{
  "n_layer": 20,
  "n_experts": 64,
  "d_shared_expert": 128,
  "activation": "swiglu",
  "moe_layers": [0, 1, 2, 3, 4, 5, 6, 7, 8, 9, 10, 11, 12, 13, 14, 15, 16, 17, 18, 19],
  "balance_bias": false,
  "attn_scale": 0.125,
  "init": "normal",
  "init_std_qkv": 0.0313,
  "init_std_up": 0.0313,
  "init_std_down": 0.0,
  "lr": 0.0037,
  "beta1": 0.95,
  "doc_mask": true
}
Below are experts of layer 5 (counted from 0) of a mixture-of-experts language model. Rows are named router (the router's row for the expert) and show model dimensions 0-127. Each number is 128 + 32 x the weight over its row's rms, rounded and kept within 0 to 255. Numbers have three digits each.
After each expert's rows: "mostly gets" lists some tokens that are sent to it at least half of the time. This comes from a sample of Wikipedia text that the model never trained on.

# expert 22
router:182139180159170121197110112106101097092082115067123138106119145135081129143064101161114082113141195122187123166142160150169123109138097115094136137193123145109143074115156120105166115120088167159157137170201121143130157148085188093128155091180130101127117150122190109114172169125091130119133147096084131108091097089137147083086156122118168085133090088151133103147192153144123189081129
mostly gets: "ab", " imp", "ent", "ib", "emb", " great"

# expert 28
router:154142146134141127139170147126173128152072152121150133147142115153109115157096130161029118081081101115143130119194115140154130122197094144083168198157093126126172105154128124104107134195074106162183178136121064117143132098143162152085149076123149113068165122083167111118163143169118139103146139065126110180095130129149114122132163149120168158149148094121152116155153121132147148049112
mostly gets: " Bur", " Paul", "ur", "up", "uck", "out"

# expert 55
router:139182133162142070129170104114133123137099147075157153179075192123061149114138082191114136121146162152169179120114186145129135152121120114131149194111138125108155115115091124091100123189102108179148147104179133150139127159090164120091098054126161108066109059053181111132123111132086141052124142107102131162118151074159111088153141168139162113139142073130113140156135143136092134123116
mostly gets: " R", " Bo", " pa", " Go", " bo", " Bra"

# expert 12
router:137132155141162100138115147074155127098138145117135079121128138155117152149130060142124087119119113145173179132114119119156192121145131098080148165100129153074207074190081140123120108184109101147128158161195096119188125137127166142126126124178216132129087121115137106145139122131116180127115169093061096104130127112130069055184077168124124136141129069164132136144130148169115192070113
mostly gets: " where", " while", ").", " state", " because", " though"

# expert 21
router:098154139137196125189142112110136159161077137075076148166131160133079152168151108151095081140124175175188146131121137130169147139168122121117133174224133171136176139185165116118126100160111178125147194132115106141162141121114124125084181090159124103114140109113180151158145143134080185094086157090088154166164135129084085102171160153100158107180138096146156099200186082133174149081093
mostly gets: "um", " Re", "rom", " Al", " pre", "Re"

# expert 43
router:141164174158152132142143122080164100116095148133177109153119161150105159199121108124130131128123192132157157097134157139142148138119162109132162186109140188106162103166125080086091123162089133161162162163146107149155185105088159142081091123127135085134117091125185099115183195174092151124183100100101110114097106079131123083174080148139141130156085122173101114145201072162114129077121
mostly gets: " |", " /", ";"

# expert 56
router:136177163144167110128173099117107107114104138112172172155070173168105162190138156122138129103192176190185193176118153138099119132164115107148178142101156163103149089113099141124093118142130116137157130093139096123178120129109165142080121077175119117118093144084120075129164161144063175074156148124092082093100114094142105118150105148125172147151099132190146104189111087217118205126075
mostly gets: " on", "duc", " On", "On", "li", " develop"

# expert 26
router:145111180133153065130130066078127086072132128163118147120130118198080121122161095129138091113100140164129180150123140192101169112098135137101149161138152161129190070067135050095071058190069148146114127156171098075194126127084186087122147115124095086084108120090157103193111134152099140081122161163111175112105127093070110128137108089172138123142150088126118144150164145119134136074089
mostly gets: "n", " run", "te", "ll", "ball", " qu"

# expert 31
router:162200189091186093177171117086106076083130147125097099165098179176075142185174112160097119109101151198141153149152130185143196162158137170030133127118123164109144096144111122123140069103077121141165134167160089086143186089078185124118138108122134127073060146078127191156159137144091124131168136091113123111117085107155162093138162161124202065172117124153055118123126105176096104099148
mostly gets: " T", "k", "t", "ö", "ä", "T"

# expert 18
router:178153113167204154153101051137133089099127124113117108146143145181084124136110124124135083098075176171159144147106160145211169095169097132120135127180161174108140103108115150150186105171108158166198173158167150138173146144120185084081138148121171116117122125082126135117142159161110106090209130144116121152063110112152112132141133160137159147108097158143119157140155102149102176103056
mostly gets: " La", " Ho", " Li", " live", " Jack", " Cha"

# expert 35
router:192165181163145097162146150129175125143106140097182131135187161145153128158118092118076135115131140116180157191115128133132100188188119104121191187108144164113164109116129126131129099154101179155150180131171097114150175132093187101088144136187118100093094138072146086162174185159127139114147181107087197114102157083130109098146129122119175127143147104120159050113166114140120185126130
mostly gets: "M", " comp", "mp", " ma", " App", " Comp"

# expert 5
router:132132108159137046132153098123153111150095132131172148134150169124109127195158126200150128095115090187177160139135104169141101121108126072102123164120144144117140099162166134128149125142128164164129126162149118109161174156101158142134102076157121127106051097092174117141136090165097119119209171154098081135125120100135111138144172194185124091127081142145126118141112151126100152122079
mostly gets: "il", " In", "In", " Un", "General", " Total"

# expert 36
router:179162135152142092157093070105147197132100201134126153129107128175111108150133095112083057108121145186160144148097152184116204124149104133131153192144174158100139085178132128054120124182108129133112131142164077152139163101114165119131227083114169152116139086103169124151133108178110141088103169122095097121111120021152149107172118155112141138112110130123124086132141096143079137099083
mostly gets: "er", "le", " Company", "ry", " business", "ć"

# expert 62
router:117175132187223084126169121092144132127057160111160146139135151136075134145143120173126108110099157166109198143171109144185116129169092117078163162147167128161127114135132115108170134155091152144135122164182096128104166087111145100092121108126163140135138165127193115137185185168130091129154179128065153179117150099115105095159100148093150153138150077094094092137121082159131155071100
mostly gets: "|", " Pla", " team", " Club", "|---|---|", " Country"

# expert 19
router:197145140165141113167188104134168055119093111129183150193163147127110152163100096120107128097155184133173144148142156107127142121141090077081154162114166128091159090143128133148127091170129172163148148169181143073118154137044170084077157095140158132101103110061167150136128103188162193096100174082102140142092074103129100150145120166178164155120155110181142140156133076161120143098120
mostly gets: "it", " w", "bit", " 2021", " 2024", " 2017"

# expert 29
router:131171142146180116135136110126125079078089147101068114191104146156103171172115106184070103123120107143147164130154127116135157124202116192142223144155136199079199115141148090075121108176133153139140157184142096157144148170101145079096103109156129067112166097115160118160140144152081167119115152103104099117101150103145107052120175102155120112146163098130085129102151085166145151094106
mostly gets: " the", " The", "The", "-"

# expert 45
router:098158149162101069162141094074145122129099118132150129175194168139111126175142091154107092160108165135163171168176178170150133103120076115159153175091128134083152053146111086102112103158081206159084156124121113119189182084106122096126120064158166100063099133117153113118134144180118091103110153130073132123091151117098115096168148126166129114197063110156142078107161113184127148117084
mostly gets: "g", " g", "cc", "j", "ban", " or"

# expert 15
router:120167164142137093111175107096091115110068161095160112113112162220095141165165035140121083132140087154136112136166193161113139123182120169088194199139128155102127108136107123143115119159131162188182176112178112166142131119091149090082147144147122143087122125092125143115186184147125125090103133102098078068082105107122186095121152148186167088124137150181109161104157069184140191056134
mostly gets: " to", "o", " into", " than", " about", " so"

# expert 16
router:140142112139138066137226068095110133099124154112148134122157133158120173190122108129142131135113165159142106175131213143159135122144118131078160169157171155111137116192139065112157100159089161148150120125170114107163138153094166101139098097142132151123103083133197076148142114172079139142156134144076086148116127057141082109172115141109127096129122141171142143121127074172133164110110
mostly gets: " in", " from", " |", " by"

# expert 32
router:131153134125180106127100062091145106126090141152119173083107169139098163176123130166106151092113129144168153130159201119158167141184113144098186122136167156138171104122135095152094099200100159172127168157150085129156158136150181112075155097144114121107111132134162100105135120114100133102140140119097127121049139103162144082143116140132172124137084049189105108144161143167130134106143
mostly gets: " ==", "==", ".", "?", "°", "V"

# expert 4
router:149162152165125073174178113120089135138100117144135070124103136139069145161076123129110122101109151173156108127195158166172149156141133156095189117080145175118161078112106161128111093151113118189168153131127019086133145151123156106085131086151148113120078082130157135126153140150122161060126145148126084110093109109171105137156101180109205162116126069147136085172129083175109159097161
mostly gets: "la", "ill", " fa", " for", " tr", " Sha"

# expert 25
router:125143163121177114128154071116135118095108151103112147155157145154129151185095105154148117133088134133172157106160142114122146090191130138124183163122151173136155129141068103098121119113118142227158172159200110160186151116105170082042148090122148105129105082109179152187148177146113131130164114133106146145094073118162065092159142151160109096208140119187180125116142149185140166087107
mostly gets: " A", " a", " an", " his", " her", " its"

# expert 11
router:142122156137176109133140082116124098129097185116116174141182181105116166199087133140128110116071119157189157153165173154146134084063122130110164121144150137117144103131108107090126069151125135156162166147149082137139146110119135123074126118101175127084140127038153104135160178144103152094152205126052132097087095098112119124150093146134178112174088094140073143194156084169112141076106
mostly gets: "est", " first", " list", "---|---|---|---|", " not", "|---|---|"

# expert 51
router:156144155116169089113147110126147141132114134105148128170110150138068158149112093142071162144134112162165157144154134213150154149168134131119180142114160181100129075121098089154121108140085177157180145126148140141150143116150168119108111081092145115118131087132152124241210148189086134139168129102094144161099165105100143107139097173162187113157143158140149128174140105148108201120102
mostly gets: "S", "y", "Y", " Y", "B", " States"

# expert 57
router:120163159162154114137143116112117089116085156164093121109082158226094163141095129148108085079120129129150135156137116155163159146133114094127147128161170150081132121124101118135082116143119155121171163135132097163249139093079144124104205142127146081126148129067164132081155133100139112104111166117127107096099118065078152143161131126114187161148184108166106122151188106161129146084099
mostly gets: "61", "60", "59", "46", " 100", "0,000"

# expert 2
router:157145105110171089148166073129142160126104139129162167135137145171098179123091089169118144114092177158162179176134157140123220138125152056074150139169156130100120140127103136097079126133092124174147220167160065117157124105125150110097143163184104096104102136137115125176211146168086139086180162108120152155122073084187101115183122147104114130166134138157131175115110093146137155116055
mostly gets: "ting", "ted", "ated", "ring", "ized", "ning"

# expert 60
router:146154190154140113129171088092124110138120127140119094140107172162128144181147136131091124112096184164154150145170158119139166140161108139117147184137123140114152048137120063117096082159146139174141146185153120107189158126098205115103099114142167127087062140089139072181154108149078179104155160123086114193084092109104145108132164130135150097132091143160152133160154089108095137148098
mostly gets: "ence", "cho", "000", " years", " She", " Office"

# expert 20
router:155138139153119107194148120119149114116111136124132141127144154151087145175128113147109116099112144145178172126145164122165179169104113102074116123140162144113218093144110069144069122127128186148159126137137136062157133158052133059007139106141148126076102097121117111144202172156088110133109172112120160159096122084092084141127164162125122127165183073139137093138116118164157127063115
mostly gets: " mi", " Na", " Win", " Ka", " San", "in"

# expert 7
router:169145188141141105158118116107155113134102120120172123115162146127128175160157101152107098110112152129123149142147182139177146095151086124113123130136118155098178079124086074112135082151104166142178120159143092145143158070090179112094136083113176082099089113128134122178138164140073109101134156136149165179091082125087069080154157162085190120145094092183099107111193146134149142113078
mostly gets: " M", " Ma", " P", " K", " N", " J"

# expert 63
router:144105184201158109135146080116109140095111131116139097133149171135100141168125109171119158120114170162168156120146161139121115125124121126057157176130129156091186106148123089101088095160106131143147149126146093081166134107125171116085127062133156137107130102144148113161170160182113157089179149112121148165125156084135132063111173182131147111134126060134106090146156137175162154100147
mostly gets: " start", " began", " development", " through", " site", " company"

# expert 9
router:121150144161183078181162087096171096181117099097100121171156160167043129160093121141108133143116133147144154165149136134132167194137104110100135160156177150112143132142119102103093050154106172137084161163170097137149151133106149099095136060165204128117130113089126100209128150079114080122129155125100139107121076139135132056138124171185173108152136107188125176158111155137091177109148
mostly gets: "'", " film", " You", " album", "’", "ment"

# expert 14
router:144151156155201119140139120080132135124118141108107212145163181139131125118108074134124084142056139154191187157163138113156121114139096155142184137149142154101158109158123137125160120162125171194123162154148057129145147170141191118073158112134117100094150091114165133217126156146141097101157161110106159138086110126136121101152154120145169155151119074131145121174129149148045150127155
mostly gets: " C", "===", "fer", "====", " home", " c"

# expert 58
router:173142121138150128161105102126114143116107178096122119171136171141127168160108131134100120078102124135123171145148113170157177174157097072062153109130130149091169040150111129063090123151085126161121128164146101151155156126134161112091102128169129066101075126104140106185109156106079143095083116121113139185096093098109120091102138165196113110152131094116144146166130111171120215116139
mostly gets: " Air", " Man", "an", " British", " Indian", "Japanese"

# expert 33
router:133165164159153119126189069055149119143072151159168143184146171135143132152139107133087130108066187154191096120119148157166167143201131131118143129118151145153113085189129088147121130187120162179128146196168090085167135152118161102129160114094148127123130166049160142147138118154097099094159133097138145127097097089108145144172115172148171105126099128110107059126147130157094137107143
mostly gets: " general", "h", " Th", "han", "rm", "q"

# expert 49
router:150145131125129083114115076066178071147124137095151199120126133160106130137153171196140099051069173165167125154147173126140130117163124130127122174124172168047184151132126108090099113202099116142104153146145124130156163116082117113131196089140161106103076101128169113129149121120104145099160162156124128130110097137139134105154129144115133125123094087138112113183151107184160128110103
mostly gets: "me", " George", " London", " York", " Charles", " France"

# expert 48
router:117169128140143068163167095116117083085074132142101150125079164102093174213176107130109097142083129150172109134174202137151152120137100133126129159139115158122119101167102133103145068124092194171144106111149092128140148078079183103088168132148181146101092104098172127131151162121069117063189147111062187107115121095119163094161063119151199150152179113152134134147193118206166131094114
mostly gets: " 1", "3", " 2", " 6", " 5", " 4"

# expert 50
router:195173150139171135114142104116119099092091151106113140136109181147107124183146095140104121067147123126160142134167152150203159117191125157100114142134149190068115095128142094111087093158134169211190105122163106144200172106137121126058143148149189118086083135077186132168136147114080143122113172099048112164098108082139106151092142186115164139151146105138119117140139093189104129100150
mostly gets: " one", " two", " no", " four", " three", " several"

# expert 41
router:146153178153139097178105101081113120110065176113154083146122151209135150122140108163155108122109182144165106169176131184155125126132116134125171131188150148116121114106143051086146106144070148151158115151158047206135148151091187086096148094131129109117177094100153141167152129134124166068175136148129087114108142076144133076110123207140177134144116109143171063147137141150135141116082
mostly gets: " St", " st", "v", " De", " ch", " Le"